From a checkpoint of a small mixture-of-experts model trained on Wikipedia.
Size: width 128, 5.73M parameters.
Experts: 64 SwiGLU neurons an expert, 1 pick a token, a shared expert of 128 neurons.
Training: a variant of Muon for the experts, 457M tokens, 3487 steps.
Below are experts of layer 4 (counted from 0) of a mixture-of-experts language model. Rows are named router (the router's row for the expert), gate (a neuron's input weights, with its number), up (a neuron's input weights, with its number), down (a neuron's output weights, with its number) and show model dimensions 0-127. Each number is 500 + 40 x the weight over its row's rms, rounded and kept within 0 to 999. Numbers have three digits each.
Before each expert's rows: a language model's description of what the expert responds to; "gets" lists some tokens that make up at least twice as much of what it gets as of all text. This comes from a sample of Wikipedia text that the model never trained on. Tokens count by the router's weight.

# expert 14
What it handles: Table cell separators. Spaced pipes and spaces between numbers in tables of sales, scores and statistics, also spaced colons and semicolons in lists.
gets: " | ", " ", ", ", "; ", ": ", " ("
router:559567606545512433488498523500448586525545502508487472617482497380478443500497476469474449517497513539527534458531461535485489474487467521556464475473514505473583480446510556500516485502499521507503478528504468476615506511542510550497497549449498479460515479557474504461497522513463444528439552521556496543524525533472464524491447476474489551478535534531471503543503462440480479372457
gate2:532510489532493480536523450448473489525478497465523464573537529521466451471457489528459554447464507490583509575457446413536479462551456537499533532479457459544556517496491567599461490466495511551554508446518446529484532550531524485455511486491536507501514452533389467428467474556589467553434522522568544509462470511424512481525561489464558466530541497509530473474500497520558475511452
up2:523542541489561491461520429497525473491492451517526545592545487511481544444523444515515423441515550545477506552428452513503497460506541454593535562549524558501567523444520563508456463460462483412571538566517546527487515508498493446527486460503533514475537523465460500454492421453509502458588495475431564496495555426499444517506514506512458477484476512513557539489477538530449554503505
down2:511479470493455488511489453471497548539532471567492483577510526506556492470482506520495530513542472528565557489453442462471484471433509464571561476495439454446485497572591488607567494453433561493440526522564470487447516472554495485526505478496535532502451517522417434510446490553494503473459566500588504507519529500503481451512503521586479525503495472479549448456471402498527455491506
gate3:457499542533470508476489463476573498495457490472557497535461481423500531508548498524451532470518524579494455515474509459543471495498447517475507499520599499492527517515432524464471445443494502513562485532519564575511550497513525531461456528450437500544458574573488553528435456507495491527494441412561495451557446482460543435437561437467514483499485443518437496536554508538531431500569
up3:528411398544507494594449455438420471495549463513522538471439469540536442489471527531532446536476510556477462500521477557490441460540550460469536549486531447491526589464533567450506460498531533545540501452510471483489457528492518490462556502503513398534542569508456473451477532486521450453496528522453514516515490517527489534514494529496524550534437496513514508457498411567445532496548
down3:520548456564436512507457550515503539557581441531545510523483475510507458490485576500543533497479546559419488423520571538517505479520506433516502510549486509394548531503528496545476513550425544517549488521508577530464468511563491511490475452545510536477510526568489414464432502538454475439470517515478532449514513520481458511526441496491493483490476543421478519512501381459494539540547

# expert 7
What it handles: Sentence-ending punctuation. Periods ending sentences, plus commas, semicolons, ")." and ", but", often right before a paragraph break, as in "Helsingborgs IF." and "romantic one."
gets: ".", ",", ";", ").", "s.", ", and"
router:487516476544522458517508441469504550559466515457553446532527459547487495452522580479518432492530562517592469532465433471471547489501531536414477461411588511481474553525481512527540487442442419474491469524499473493544463475500562499505488573531504510562508509490451515415553504490558476550525533501554489512501527548542527504545519488530500505559512526516546566596455468498584493521517
gate17:471454468506479502499561545490503466457475478551544495536459426491490426510479558547515486535558503471482468530541538426549496511461437452477486550495546455615448490467544518500442483511545509536490506579555511520472523477583491519434539515538504397489535463529454476498519493519510440505519501527504540531503459535439510491520451563432448556511483502512579458506499490553532539479620
up17:580471428571454460557438548486529463517464466566493472474451443517524454515517512595486473489500439527513513461405547470494477491460508538493531540504476526483481528473460556497491531568452521523581509447427496517521484520469511530530506533510494442487536554498437460500542558472533455517535539505479540569440435561432539461489532474549473426530417454458473542475471521529496544526515
down17:531516479487480478546562452466477483510457449545488485447483517471488536470509524550521479515507455547474538443534517430603484478474572460481515499543493503437540523440521600461467514505552523524479480437434506456506494544499506516577503477480500483519541599488498511531497481459534467507493405532500461472443460556466540555473521554480592515531361483460553528518495481507463435478496
gate18:428442495479543490512483426504509486520565526522552498507455520527490489510519502475561444500488487493437562490467507442496494577534545467456501505429517499410475519465527536514518443539463556523454562540521498441513485491559500521451542554533499489551506556431511544518476481562550456492484495462439485578485517533567527596465444560497512462537447531539421423543498526577521494489443
up18:476492468471560497508470503437492516597531516536507521416462523494494450501528524569500497519587539480400500483489476497475483603536465460517443445416521520457557451491563526482534500482482540535545527476488517453525457458525546448508431472454530522494473539486572469485513502514465468467514431487476497472529532506462522587436460507433516543470507552497414482537484587490524489549436
down18:497480502418478499500414523525482551541521526504534503440479471433483510505476600587494481556509496459452512511548437523526474540479500495571449573495527510618483469470438557476508446492513525529502562554493510502561505455473458531451507541480448443464433552465521509496468479528470609471538527418434472480502479494500541514511455527512487460495484527524466432530552560468494445521479

# expert 0
What it handles: Structural markup, function words. Line breaks, heading equals signs, list dashes, table pipes and prepositions like in, of in infobox, list and section-heading text.
gets: " |", " in", "-", " of", ":", "|"
router:484468493554497460462504525446578519468490465524523492529463485452564445544509519507527546462514451580536478531472474476498490450511421483443507520554612483477467443461531482499509461539489518443516458487508531393522400475538568487500525570523450504573536479464570551425521469502526440465487518552568497522548514490493462524406529472476512546514569498523550498509503461524500455511468
gate7:557554516484489523461421511503476452574510482418552498465484530456561474445461522535472527553485508437419460464474500498515525586544459515488524407507495456468466491483564522545522491560448544537439452542522545488526498454476524496466439526445451492540459549506576481497537489517485530478441492494536540505441445512497548534432572552461476504457480553498522513491439498572566509519444
up7:549513528555487486552548528514508526544538486499461506462546483434547515538445483542558469398430518504462502547517516538482494470498439459524524528473476509484389525459522531467549550497504513422458424469516560460500450501495514518521523444484559503506498501556469509491483499497462480545493535454501582507443472495563508458554490483575545459421522563565484618539540518517461532490438
down7:543482527501554538498549452486534512553427531479501524522558525567464531510510481459547424453464532529500497501533504464545582457537512493490432520520536497529523599435379483490493506497521457534491497505468509568517502451532506441572547471511494544476502487510529531494548503460527424505571502450503462556481591460545545568506462490460424452459476527554505522570502549476526443528542
gate8:571562503477518406552530555385468429494470511452507483446605512500491419506507510521434589542475583469501515484459503469541493550489478445525457496427491494512464559527499515437519513542456523538448530470473426452449430440534538467524513481479495436517573531492497480473460522494510451539549495534519516498516527514470526466479522495463507555504449526457461519499506550518527514451560
up8:580486470564487517501484476467529427523518502531495496557459533518473516465450553500507463482469516521503563495581541526428541538536410535545490468486516440490456520498507446530511508609497481484383510480470549512447480494471460472474503484461543497542542459583535504503508422535523422529475490457489491474519460532471556524502480424541536499527515495474588612471563455531493516484470
down8:512500528470533523479553528537486536460529528484432512469572445508488498534433461501439497531488515476478562508493545483542565508501493468461527450504539490383456568553537572505561465509494519468498458541494537543457561526534467476605512539535570454526501534547435426522500493438466493478474580525544481453542491581534486522437564573479518465514533514458463545555463473478523501478518